From a checkpoint of a small mixture-of-experts model trained on Wikipedia.
Training: 327M tokens, 11248 steps.
Below are experts of layer 5 (counted from 0) of a mixture-of-experts language model. Rows are named router (the router's row for the expert), gate (a neuron's input weights, with its number), up (a neuron's input weights, with its number), down (a neuron's output weights, with its number) and show model dimensions 0-223. Each number is 500 + 25 x the weight over its row's rms, rounded and kept within 0 to 999. Numbers have three digits each.
Before each expert's rows: "comes after" lists some tokens at least twice as common just before its tokens as in all text; "gets" lists some tokens that make up at least twice as much of what it gets as of all text. This comes from a sample of Wikipedia text that the model never trained on. Tokens count by the router's weight.

# expert 24
comes after: "p", "t", "h", "s", "b", "st"
gets: "e", "le", "es", "u", "er", "o"
router:491472490536539468485482512458494482500482539460479514527487515490519499491545466551495454498530524475507511558479538515508478493492514475503482500526504528517487457540524513513491445452517461475482512523474475491508494524510470516496467494461499481487495522477529462550507522506456461505475523493500513499526495533474532527466502529488486483489513461516481486483516537471505499529482521532523487488512533498524513504484495501520521514490505521469497515530454540477490505516505542468531547521506467503517532500461510547510510488516507457485544495529542501502467473557466533506485468486488535496510501508491500503514489507538551518476506491519523568512480474473440503449485
gate0:515491549537508506501498477516559460456515521530531510494502493516472520501499489508511508523511457512516506501451485518482456512559510483493505501496552539496479471506524487507515510481527470462447488557500467505548471479534502511514466449500490524488480488510507452515533464520464462476478478488498498484536501501433466480491505501500472480520535457481483500461490464487474508500526515504501448473507558554504509466465481526498516494522502449489516515526530527459514517530445531512502541496524505486491529471499507490495467543515509502526515538518523481475443465514485491467501539493500500509495496473503533537507503514524483501495527492469503505517492526468496509499459
up0:472476528499486531474477510487449492515482511446498489437484439499512513505510504496513467489565473506515503496483507516509514495466495483507513498462544494495548552491477473549508513506482437512506477491502512515473523526541534537527536515505519541506451511486530512472518494465503502494519532543447495481490476523521504502497537508530503522507511491502523508547546493477562502473522524498510550473529464521490502496532552477512491463486463521474521469474533471487501504502543467509503505510526464421511508513501467507484528526475510505485484491505497501533519487480501508522499514491463475515480482523505476503457468474491505518482512457487472482469527518523476529468495
down0:496532495488518519486478462536495510480497500484468495512485523544490460482483500524509516411523483455542448469485475489503502500486537491518498515462484491540466483497520511495492504541503472509477524534505510460502494491514478503520515510478496533482461498499512489500470446504476526493483539476511467451526523496498461502487485515486542518496495514526492496510500509478508529494520515512496519482488507529534488533474521538527481533508533534499499465478509554486518479520487524511527463496491491490556488484524474563463505524511485474541499477481546482478527518486532480518516478487463485498499523537519464481495505514492427469490541461544500476524542501566518497464455
gate1:518456511506486511502491481474502501497527482494521500497482502469465506419502491489450510525517487515494484478491532520513553461494478501487490525489509501508532443527501464489460488501486464452456527521535531489484447504520491490522495453466470473493524478507528503480492511464489455470490521526559459494497502468541518500485496468477485528475528509512523495540505525495459485510487474528501470498505490553494506512510479507506489519546523523514487556485465531492516498476496540480525479517521489490523504481496484539459499500470499475535465520479522497500461517534486498505536507489469523471462518464535475487511487568506526510538467501511504526520500485503514542420511
up1:469524501454537493493472524522499517507512508484514496472477496492533528489454489507549520503477506505505478480513483497534504523494513481552532498460507509481526510466476484504490521539487498481472559484554511465456509488495454487486488476479462506499505518476471520481456486471485507528503494499531513490486501482500508496477479496520490487511514532467520474517496507501501511523508497537506504513487494529458448497541518483504488517538537458536451486458451521475477501493492447518474515468519440516484483484462489508458527536516469507501458513468543491528430469466509540481476484456445534478452516479517491504493540511490526511501489446471487509470513527496525499532511
down1:515509516554494520488513490491478508497478458537512483485522526499491469513475537496496513523506446491514520514511552535503524526497523514481500513492514518493483487484526521514485489537497485554533459497489486457523538463520489498523474477549460510524488479509461507521544498449479521505501533497518523492528511522500503505493477508493470498478490474525519485431484534492488561533551481504517414539500526485503490484471478496524449475508467492443501473496515472496527457521497520512492483519505516483492469485508504511502518480507496507489491541507506560508481442484555506482494505477487505499464515517520520530486519524519488483525536513473533484497465558559526493468516
gate2:529503516499568491500501507444497502515561532518500509517464462497485511529509520502492523501517508471535507487536516505488507494490486489498507472523565505515510475447522484484461476496523459458491493476494478489469514491495478479465462533520543478484495511509466471446527537518509456491521517489499515479495445486499501484502523489511503452501510492513494454518529473494528510526563507502478513496495528523507514503474546496506530530475491506494492520534482498472489500482502540528537489476539513535497484472492466566497491495487526481444511488512506475507501497485489485465514454538475507494555508507569483504526514482491503520526451497523461521450503520527439518503468
up2:503484524470506512483516444500520458499510496489493522472544541551494498496480497520466482494440490465461545516479493483457522479478493503523474466543498490496527484472491486502519531484494491503506516496532551497535485519455518534475506498514481496488504501509457512517479541515485504545521510485530522489518518507494495444491533536487525533522489451531465554485452542571524450476513505474510517528492510521511499490501487529532517485562516487532489471500533479541477513502470512494489503485520526502483523543438513500516492498523513463501494448491505537519510481517522505521549478516548477529487479465475496486498506516528511508493518508522506499534506500446533510463486
down2:556543504505504497537499478470486465452504521505485532494511505520482513450499504512527488449481514510503483507513488467517483497541444509518462480553497504494506471500453514522463509483510502477531521503500500497485523513509514533519511488500536509459478578505518426541530482487486456495523481487501509458518482479531489449472495569489514506482482517448494498525503518478494499494530460476520498462529465507528494515495506500475502507554482482546513457495504516486486496486520495497455511477470494525470506483459534532501531480517469508506460510476515470474521516496551486500521485483530493503482535462519465482521536478506502492523502470518433470506501512484472519495468
gate3:501473496493510517491442509460513508509504500501485527487512511476465546492513501463513494477538537428479485502534556499521528459505527471470488524495535511537463490538479519492490486538482477475542518504504505491474492506493488527487461476524481432507481561505488483478540524458495507503506502523497501486516461496542534465485518507472513493485516476522525507561512512507486487495529508447505528516500483507573495494557472454540477529516507542517513506503481541500478487506525531462502481513453488509499495549485497510482518516497461523493466530480510528483515468520514519476504487483550521473494512487517518520492512566532495543505500483494511530524502485523496515457484
up3:481510527486503513471535463526515488499480484499470481522483491517512410503502461533497485510506533549554519524498436499471454465525529551479499525514446465465527464496546490505545506500521467522461544501508501520491511470530521477495495500499541493510523506477503489549448490505521537476510454478507488504482479475516534513535531494488449516511512469460505503519471485507483480552495472508518504458488510497463488525497521515453484471484488494513489469479520490503487535465472473470472526506526500526492533518498560485513512450519512507524532489453502542480478533493487509513501505522486498480502483514492496528476486462464525541505487496511474508496492530483493518505527
down3:516509561499529494515469534542512520524493525481542517549492505484524471516485460458486490543482492540511489526513457515517488473530463472531497441512528505465575502468530557534503522531464522487521489520500481458514461516516474518491503497488465520513494516491539513525546499554528534505442539529508536490507518518490477487451506526469492493518507484503491498518512518465521486505500507516488460534528517496464487487509465543495488456484496502507489480509493511483484490463475471511506508515483474521539478497489492512486517503508525489491526548472505472506528449499503501494487531493488511484521476531491574516522479506513493456479531538534491463503470490503503514530463
gate4:516496465487503496507433527524491505491488495542471493487530518497480529574526465487479490482508516503508486509480520501517510470515532512484470523513509541458479484505489505476469464523523514491530473491493521496545490486458506541479526482508486491488489505516478494492425540507460510490489481509532547417521504486518511544508540480555455486497515489577479483483521493492478481542496490515502528541514517510516483482487513528515485538510506535515536494503463502488526476525506564489538488520499536452476489517463453500477484498521489475475475512519504463519537468512524493520527542524491475472493495508479532458470491489493492501500511512529503534496481495482502536495455
up4:476521491497492524518490529534517496498490489519449506484518459486536513499540483500493510497531495491536496503512527539523486468501519484558517483479461511472517490506500483510484502527491513497496505497465486500509475499489505507483546503499555504496545512489532507551513506518496517457501448502455525483503520501530461470487532476510497484516488455512521467500515546487499480482538494491517534526503481445520510493458504509543511522479487524488508524463420507510492502538520483475466470507503546504516469532495501483447465485519526516479477463496482470451516475468530495558531516520522517487515507518557464534470474489458494496550545468494462455501475453500522483521499
down4:505461531524496524566495496501507535488518476480439469498507541546508507501491528473517534510466555500478506454478471479553523521480479516469464456494509522481486502541515506481496499479538523503517496483497501550499457468500488513508540561451480511522477510542495508497493530533501489473501520515506497502430497473532518502477536476459493496512536507519509455473475556521494509518506484467482481553541486490494484470484469489509520472477458494512465495519525499481500501480489513511483453519536525538505504458482513498530499480509471514542508491519477464526501465464516484442474500511486505507464499509506503505476486520517496522536485486511511555498480499456500514475471
gate5:518489529499532496485497460521579506489522485503510486481531487498501493521540533516572498494522453474491476508497486478513494483454484507480513550528471546496498459492490513492471510458529526420533514516539497472493505542528513496524509469481506532507515480497495465520488516466487479515451553505520512521518467535501526504515541550491499492480484472502502504511519507496516489527522486486459529544533489532495516447459520494478478439489501515531520507491501498488492520546491546536506530493472498522471489499513479536511513527514507461521527500509518474489448504550478494510533490515502560475518482500479457483502476539501530509488536501490512496513461467501516500531504
up5:507491518559498517500471514517523484485508501454468511496466521527487520503495480503573548510444513435515503500520504497511470513488512483499520504464479526508505463480492517484509479452508483484512458504494487475542481491482453530535505484519490496569531514506514499527485507410505499500483508498529527492520486492515482450503553552491486474528500484479529569472506479520478510505469478508506552498518504549520489485476494495519512470529494508503469474527500536510518547514530506497503533486505489492508502503508447527584497519541491473503520552482539491497483508517527517490520501472522496478556485508476470528481495502489492500477513503504524502486503463462502484505510
down5:464512506514528540523465516498484492503460490488481516498525520521532477496451492545540518523489503471517508495503459501496486497482503508524508552517507522520468505483474488499502521504502480505461521526474490481461519474477499453481476451516502536505483506493496482507488485448453527501487509551486506537523512475515499526506573487540493474489533453502506476458508487515492515494484476447524514520500491459526495485521477467485484505504518528449508443530476513569490479489513478517487479522494491464513471505515476510483501495509557482547523459482537475510509499498516522542496505505504442499514464499479495461460478484487468472539489464460529518561480541465509468514499

# expert 20
comes after: "B", "G", "K", "T", "P", "A"
gets: "a", "o", "ia", "u", "ra", "i"
router:509517457503470493530548496505501478526475544530506520470474466506483505472542522552496464497488489533510494541514483523461491472479520485497487468479521477498479493512496492472514511461536536488499520548503515465493541511492467484494462525478490483472489492518487479486522498521524443510470481533489504536492459516573506534532491479517471537502526506453495508528537511468525502487486513459527481500518561515500519462510497518455495515461500485467502522454453505542464462515524474494494481516452464500490465518500525517530532499472517451515502519521499509514466502528508525518543457502509467510479487506513483481506532490511550474483482521543472519513532512498476472467520
gate0:562524512550491510538518475496541509517479499482517500485499503534479486519537554540490507463494511511466476493475524539497541468496493463462504504504495501537494465503509479475500494502541479496513475584460484499507529525523508499475509495484531446451486487521431493487496505496515464517471456502486482490466466497493510468518516469491515461514507517548531514491489515498485464489545510494494489486508494510465548486465494494491529483513485530457496547479477484520481457530489538509521477513494482476442525471496518507498502488518516472551522504489508539528470454500513481547524503497515480497496498485500475514528498462517492457548465539488494529496491470539514521469513
up0:440468522521551493464490475491468494468558479510505495522480517518471523495472465465488550518501491456523506509508511495489483505479520507486499515505536475486484477512501474541484509543491519489492523484519510519467490525461520509491494540508512507535487508545520478509495477514469506544518540504505525508513526520462448537536537521486515486531494485519459477532486498532514519535451478487472519516476484507494476527509461487504542507534499481474461501525495513466520521497565521541461539500529462531517498504520497520464503521587528552498496481516493505471533495518493514441472505510533524507519491526486514494507483499499483501478445486557495501510510517459496490527482
down0:517485495523504520504467523500464498464462557491510557475471457494514511458520466522505508497564524488476488448482520458480476476517551456504475520473496494479513488486504488492541546482527538509479517492449495506512486471540497511546504525512470485499502497463507479540513476502493502474503512497476476525496524468523541492464496505495474495497495479482472457468477535472498480510533519508544527504545436504498489518488494508499546499543474470470516485498521492486491530521494497507492479535476481470534472472513501525484501560485531472522483481511503501550521509542473485467489493456482479546502448490509472509519451512518498446467488500509514501506509484483518509518550
gate1:512559513511474542462505471517485483480564501461450517523486495527501487505563504512488456498488503525499523544464488472476490508519506492488495479462547501532500517493484502501500507505493499482480502537484499510490513496542495482474525450513464485474498445512517508526501472487489511505498491500535490479504474524526507518494516440511518493480495492490544535514467521453449495494495516467521476517507557457469527483531509511532547529456515505523545483523506517559498536513502499485515498502519485469500493488500500539493508520508496476542538518518542563514513473521511479504487484474495497498510441542506475466513536500543498493515455472516487500446464506536487462522475
up1:503498503538543511515536442515534543532526495454487536493536533517537526505530474522511511494491503502493509503486477513502496515477495531503516513486449501522491525503500495524530475461510507511507490530511523478488538490575492500487505504473491494475539546510520521510530458474483474428500534449477493484478513500456524525458523459511505507462501467477482482512480491512532504527513469514507474535535501517482474523478514541478483510503517500490472482527512537494520485489499520494509539499483503554513480465458536536522520476499483535514455440507487517472440499485471502538467526508506474474485541435485550511501512507491526508503477518507471540502515523487513480493529
down1:511494517504477462518463533478541519521524500489465453503519484525454487505512488482462518485522521487509540504460491520538514498568532466517471544473468519504504467494513489493475448500478511517479521514483513482504504469481477492480501501494518549516542471493525547486533523514530499487510523504479478464494483539488480492457513465491487472437500505502523492474497489526491505564503481530503475462518531468503471536506506489523509521476519514490507529507510484490541481490471515448503497501495475514532518532463439488456519497461493533522505488533512487483479511533501505491539530465465500450500464475528495547474492498520512571498476545526466515466504539505497507520512
gate2:534535499482473502525531538508472480490493543439501504516463519506480508512526502495507474520508501517527551498500532515501531482498492452547512504523534499524539490523476496509477457521504479496455453540505458514502485496483473496486522447500468501515504474492506543520501553487500482522506464478514495468513478492487533526465551482482484500538527522508519488474542508502425506514497488493483499489497485492472536501541518521499493521519523534506439502515411526478520524513473508439503506493507519504492503497474496508463477528455540491522510514510494511533509488504476474513483462493518521511522469514516476501532492460518473511541467480523451533488532504467479513455467
up2:491427488534540510548447469553505499549505443499498487522531514513490487494473507535512474528531465490488489523523467513517475498518524498497505488465551542501487463505495477504504510503454506471500516458482508505477489539460504504513513529489549480493511465500535470523487520471492540488517507493470504569511532504486469496506502517531484511466496470496490488510484506497485498509518510508487520515539531480520533471517489508527534502511513513502527495511507507516586497505544527538490546522452513469521475531492472485542483489539478492503479534508547481444535535510493553512507485526499469510475515495475507515496525512470522472466475516522480470489480493483478463516525
down2:481461503523487522480482492522467508475514470500519531506524488507525453470423479518467486499512492495502485504498462490476491478534500491534508500475525515528508525509484535493556527451531488487494532507487499485531484501511456495511475513522512470493486452515500565468499468511529504506526508502523494479474542492503477477489522496469543483508535483497510510454482509478487498472483538477507471527476469484526545529537494504455572539506511536525545509492486563447459479490463514490500517490541491489509536477495505527460495475506502535476496515518509494467539511482493521486494529520464449497462481498499500510517460503503502478512511549541474542487515451515466525517504
gate3:479508482510462480477501490471548482477552544483491532521508485496511479482469481496495515514461499524407510498494519528501525546513537501543521529550510467481494455498507459487498491513534498483500463524480496501512490520518480456484515479500487476501474513514463501460533497520522481534529476492513494538493512570521495503497493532439488515492450509473476497512494514480471531488521520510542488533441492523470525506483439498498541524502484480482519481476502528482522500469428520494483472536551483478485471529484517500542499484489503546510531529503504544499479505530463469482513463516506523499511532462516501515511525528490519514503493513493483485491482481504468464506522
up3:485512484485511498482478545515508483473530495524541502523531494477487495477492551511491489521509493492478452512490548499465496527527541461479548545501478514496513533516483498530460501526498507506527494510473476506475480508459506503502478499515502470525505515528522490499548499545510510501538474512493545516526490450517533484480469482514496458457546537503489514482490499512503526509459510474498479552528502486491498484470506466514540516500441469472536445510515503452513518523503553502516501508489536503509498530525494513452544492470524544476484517470454552490471448492528510459510483534491507488499504517528525482525505529481516489448542474475484536493525459538522527519505
down3:500466515514489498445471528516475518487560478471461491516498500496512519498484492507511492502481508516491483504495577528470504489498540467488494470498520493500496494538465527455464473480479480514452519484467507475472509500536488509513451513507493423487513530513519514515456458467532471496515485493515456473539516510468478478496458528484529542485469514473501512495477457519528511485534475515499487471532469518506532505517504468501492528497532528493491505529508510491495470503463489500493555557461492477513500547485525518491509455530466533527495485523468518524459467491503534503511456498528498544479538462515483514498535488520562496462515533517496498485511518516529473483503
gate4:538531516493464540527489459494529504550496482484526494457505446523496496504551505547516505527497473523507485492500509471486524524513508499485464481520495509563539475565469532511527473499475484513495501488511505471499566515524507493487474471493475532490464490565486501487523559501490491484483538552520471517519518481518494538481485478484529534480489477552502484495554470520491493542535529504525463530443546505488453508484467472476501493464505483490485498500510492509517492510495522503487478540512481514476480509546500484503492515467467491478501501522486501498477503521487563518485461520447497510499481471516495528532485497486548534512477495496460516512506479505494497495544
up4:479524468526502496506522549493486488459488544497484530491480526474468472454487489489468492519489481483474486518468477485537513550494486543510546493537486486460505507474508472497479551493516515494479490458439479523538438504512505518500520533518529512500542477475506507509469516486487537478503450462453496456487501512466506491512478516501457498523450524490471505454517492481498497438479491490488487478507466479498562506515491492545487490466508552499526479460516494525492490484505471516504534470545545543539478483465510503477506516537503497515493513460482503485514554476492468519488507492507495510466519490477555489466503528527475460487515483489528482469484509492511490506523
down4:523512528519507524486463499500469477523481505470547518532562502459475535497503517529494488527475484510493499476482532447509519508480491495502545567519469530503534488506485499528503469495534469467508536515497512517534520484490501528476552524512527504488511517490459537526473518442521475445492511508494496531564517486466502500475467493513479492480502461517477515454492482519490504471514510491519504529560471480456529485511520488536509502504482517518540511509544519506513503508487457469486509439524508493487468466474509485445523495502489486532479495521460561520511510481461458513491472526492480511503514483495540474504483466471475516530497479495511456510514527503525516451516
gate5:521488495498558494496438534495464517485454495461544526514490471540513538501526516471528441526526534478486485523480487500503511525507496507501485460478495517476466468501533488479507468488476513516530462502500501545473488540506500501522454538541458522473451495514537488478481519436500500478520490520523479460493472472502472480501497541506500452498505499495525532497451503473456492444531514503503522505457532462521518479532491478472501491480528541511489498538488504519488467454512494531527463527515502468489515519474532517512489509489513523483489499514532531460518486481564491480490515484506509496494468551460506501490460501486542528512484489516512521520478498490482515539526
up5:525487494508475537507470493447489470541540539487536471508546534508504554468523524488456496522490530520491521503488510527512471508517505483476523485527479497533485509489447504496511508528537501459540530511517491538504564526457467523501517506520467523535434523521516502481542470494529504470518525513492541499509474498484515484519484435467526509478477483501520523553498527501495508504539462459466537524484504532492519543539527453489464507472495512475483499533533534492507479490463506472492456505536481476507484494482496524509537501467490507515530518511525494494512480483516493489496472470491483525490465499508483500538517492483539480460493524528485480550549505479509512513490
down5:510483482512486505521481461537518496521519500530540527471529470485512504512496465524545540443512497543536517450473499467487490502535520476530477486476519508522522451467517522472503479461528486529516503507477545497478469501517483520529500480521509478512532519473543506491507484467505510516545465505491494504516505456468486548462506538491489516492463503513509468496450533464518535473514460480476508502546495553527534497514480499480473480489497479499452475488481539473519494507530511539509500510521506527492432512482503527461504509510490503511486442522493478520471477464496469496494475530471542537474460497518497567539516471476479510494527494488499493516506508501538546500508

# expert 46
comes after: "\n", "|", "by", " ", "\n  ", ") "
gets: ": ", "| ", "- ", "; ", "– ", "\n\n"
router:518508486493482501478476516498488499458488507522471518495486503479492503484541560477477513555489564488469499494489487476494478519536503552492491496516521533470481487490497505471489496491497496517499514492451514494528493530457537479521461506485497464486497546514450484484490452466491524521507465527506509493488484461483467466515498458463524510445490479531467466538540529520476520503487478481501496520506521547531504501505514511468472563484465454517520526483498505465492503539530485476464543485473493489533518474499476535535492485503508466474504499502529487492469510492447521516511487560538531524489454459488504479472439489466464480480502526505481468521504511513513457509474
gate1:518525487484482526511512469491454520471481479492522525491539495510528508454457479510496558517502491526479458487508482494494491495476479466520540531553475496496464501488516519494507534498550519465489480492486479485448441511477531502473453456514528521473477473467455521499501530522472481498545453539500499485516484458498466477515506517494507524494510502494446501557497464494475517534500512493510504507509481492527507487472489506501503461517465479507502524519502549507549520503507457551498535505484509539483519520502475461468479509501510504530509491451478548507500523482527524467489485538503534472487511533475528529488492507464507480537505494461494508443541488495544474522475
up1:470451517513523479515490501502516507487530515510476480479476535465488542542539476502495446491507520478510513510519531464546493504523503513514437465451479514541522494514488472497523470515481498549524523460494519531552531469549511492476537510463515485515464543533536478510491526471497493494475534474524483540507501517517523493509499445515527498518514479517522475458499475515549495487505482514478504481531536496508506506497479516489499536522550509532535472489514502500467495513485543472505455504489521458511494482512548523484491453508478501488494477529513460471542493489494520491502489462496483528467485458478460461487493460502505513457488516524528463522502472548459521481500
down1:478510515454529486472510473522503534511469527548502482496450468503510491475513451490560493511504484473483530507450479524534513495497501534515494506514466501557497519531515521475512499494503486482500528454490508519507501530537529507494582502518482515462545464494490496537485499535506500457445542481514455532465502524505519492520493515512511539518486519509481518470525463495467503458505518480497501442503467522478494504478458508477469500470504513481523504475468476478510543517481481515485461542472493489453467461503502499488500469532506524507518493490526496474539537514504509494501531452547483476537537478480485528521500466479486504495483491492528474531473456526511472539502
gate2:477492476510522482481482495492472498487508470495498495486516499492543473483498491498466523466503522469456500463496472486539561493514485438491453473471512501512514493528498497513519532486486487524533499497505507491487480515497457526528556496549528520487491521473513532459502464461467493507510468503546492488501518485542470500444499488492522492484495502480485523506500529517532530527513486417506490506463469450442533475454514494510518558519470445469473495533493491498441491497496476485482456494496508501531487518473465512524462503500488517482522486515510494491534519518515516453492469490539495499485507493510522532554501559491503498478542505503440493465493496481534485497508
up2:514488499469483518499513515543472508487456415521518493474478485486502535498530473483497510491538463508479519472537531517501505543482456518551485482470511519516473499495509492518508430471484501527507479499485480499506519511539456529502468478522500507475547495448480450463535518490484466474500523521485529516522472505533548557478496499485496538515511492479495473486502508511490547509525485477514527497497506486467499510515475521463527473493491465521469543532497520516491497518487444487429475499470510562514507511495523529501539515502533532506528506481494519504510498472496500490508506508486511523533508506496543543478537499515527506501494526465521472465462464480486536458470
down2:543543434515466495481456513491506457454464536494517491493529494495473496528473509489480545519491491510505561474529475516489514501454489529522503485490488487480525511493469513474535471492487490498491504508477485485504442481499530472503525447525465505528491499484493475494480521516503471493485503468477531522506567529492509525547536484476511488523497521525506493547508501490527549471450487528504474473502504502487528492464497484457486518493532506484500490479552509513475517504564460488467538505519458478482500479487473503485499515483513497469463480502459524514496493521467510527471475559452497489489470482527508478494502458456434521465471481512496489507501496485504471461503
gate3:509465518480491455474472529453480461463498556517489502515523522453460521551512481484494531494501496518526531559477491495495480497497544530498499489484495465501480493491509493495532503463483493475474454509526486473480494453498540520511488478491480490453510525484510467540452522499507506502523500555469520511473497538494514455464506498509503505473505470515501483513444472505485485498473514472493494530526543481492497530488525542478527474536488523489509545498483518475513526528533507489530554528541541502558517528473506519529536463496534501512524494472485486495496549531485473510466501500506532539495524503491510492539477537476545491544509517481554525523502487512496484472497
up3:460528506525494550488521460513495519532474478493474504481482435501483454495495554568504522482520503489449520462498526522522507536487490467504518492524483493477466489503489471515496508512465496515469501524467487504517533523497492473483504542506479508510490555482493498473531496500487530525489477457506494524500532440491542528531479503468483498534477484499472512479526485502543520465531475516490513478475466502538476480512481459541496544402533471492518453526516534544500504506495494490475514503487452532472519473492510490515512512501490468503477534545518540500516486509529507560521515510514508497478504510501441522495504477548480506520496504488491499478499485515529478511513
down3:478473479481490520478488521514577484499519490488505492470434446511493497462489531509485458502475524489489519491508497473500486505521494488502490536514514525517491493509518503525522528498516478477461498545468502480527499525512492504492462499476490487477484533490524504487504487557521500488509489505511515490519472516485486530536490499514479531447459581481501459509517531517487499493504465495502524457510488494532530518530491526488526536498564491521552486540508469513531465489505554482471513470517557538516486514498459476469497429530527528477472462503501540487488505511508457510521474466475509466480472483489496509448445488536500510507503519492489490480446500508519513515483
gate4:497527523516517518491454505465510489445452473437470496530499509504483506468496516522500524499506530473505469486483483464557490485526516509482486477478531519544457487492496508482498498485537495481533549477471467517446476479463465528463520527552492507507474492531438488503458482500518495507549529538509525499519469512491501477468514448512510531461496524532519506506512472530469487525535499490490495489517531494502475471493540533494506533454467477508515526547471530484523511472481467511514492497498505506535524447509525503487503509522480508534441489480483545474524492484455469520522493489515543510518527510467485492521525476502497526510534525467515505502531504495456484477509
up4:512501481487492485509534492523505493500508535527562492491515480488536546516498450495486486472479490516466489510489523491447525470529463481501515533530483467471524527479451560515513510492479475522464489496537534472560545533502541495575497488476489477498496514509525512514535508503462502504503500487505486489518488451530539525503515504494494452529492498473484498449493496476499505486496515499483527503500485509481487476481451490499502500560559504479466483460503465555472476532468506515506531479494535467484479537527480478481481465468501525513549523507493466544493534489567504499509500475500500487460494491512504515473486522480478502463515510527462491520487524508543520516488
down4:468534483498479510491474491468436498477471503498446498531537477506495419438497468515504457465494491502484500469509499531515505506521514490520496473491477523485521479486485524476470505486482526510529493494504503507476530536524503484488453506504474562503483442483514551505522519533493524459501505555496500501502522501493529511485458534487464516488538531481533539484494498500501552521527511479496487527476490464511463490525512538477497479473487512530523489519486459505534524499482528507498474452540474509520503457452524522531498499486529540524490515515470550463505519479479484551491522488523484476501505517487463496480469519507493516525515522469501499521462537529511463466466
gate5:526504510475457476523503462495505506537508521490480539460500507489494503526517526520509467495513501497526482548472477490515492500495529527518492505516554494510504485499496522484485498532463499497499468539493534551479478518499470433477492543561471526526493513486497500475481467531479537530466476470479497521488518466459505508477526476507535495526449506543469495522506509531491507475489497501505503501471480533470508483479445477492492513483519470468464506500540503505494512513531528511471476501502482512486478514416491531526455531530492486523495505539510512484530449503491486542495520475515467472517512512479479476510523512577560492506484493492476480542458464519448499522494
up5:558502510505538527518496526486479503510520475481515473580491496538519473510484462509463511484490450508503511462528503508510464523496484503480475466501441513517473510505508484482487468499521474514513504486512502455474516506535492555478517477485544523491531497516486490496477499530544550485542534499491460500486529555506517486530507526513490502464542522467562506465509524455503449491502535510477490489488478501508508517529497463499517456489507492489522457487493517507494497457491473489494528525490489508511502517528455491470554513525466534468487464514456495505490526469499518462509486500500515461532537458491513491457515482458450513498536466488496510472504517448517508512495
down5:485479485502516472458458489496525550455434473480537519487522548513519529495542481503537487498529429459452511494480481473482516524529495510490454480501469499489505490473469522488484493518495548498515516508507490496473507573479474506489482511500526493480477500529421503509506483474491529493495553503502517531508518519508462475474496538512529508497523531457505479479450494496512473517489498534468485516454501534484476489515514531482500490495503476499509531494467482456509480494485453517519512486488491503552541509478470495483503531490488465519501518492500474527521482562466504525558526493501473499467494519513476490501501480534483499469460473474468487488530524496485472528530
gate6:519514507489499546526461490456477493530516527488485481482496471512518513526503513514508508493506443457532497498523553497508506524530497514455513460522537506461579495487468492481441472487517525495518525492467521539475483505496492518450483489533518493491523498478515468519503478532499449486520507495512490477462503538478470475458478452437497511489518479482508501485519505472498513491474500512477483523511479524495475485465544536471531480469476478536492492497492517477470538474510538532501475498471529522554549482536458498529450479520522523486498513510525444480508507477469488521503514551520455488492527502511482462511493502508516498512560524519529493509498485524532497507509
up6:500475503508517493471518541505509473477474495514499498559522503507511525475451496480492500480495493494496510480502496474519496446483473460540525514513461493543457502484524520497536526512455470510530474509499505476535495459506500500536492486497530497506546503484506517494469537471505534533446498486451465517507517462480518513542494523579482449519504499512526521522485499525524502506517486458533498469477523490548536517534498429513503556536518515482501506536443472490512476500498551509519489475503472496483479535475535496467538485496477463483487515492483524492490525488540492464481459458494516494506521493479529507457494514472492483490477463461505525493466496466498496459491
down6:491519484515528523518529498440485516484469485464479492478552475468483542523513508512488474495496506463524499455508504551478524508478485470448514505510503521558550497539501487505510496505494529460505551503491468496475482480520481510533523506521496516497492487495499507467492527464484470524502533481513556518518496519476490512473482518468530486520473523514486539479499453522551493533535503539505491452499441482456504507491515512485483452477523504530472494471503528538532509479501500512474466491544488475502511489514543497498502496566471516503508550495500471546498511511530459482494544478503476519499510522453491516502494495460528505543486459509493520518475468490476515468442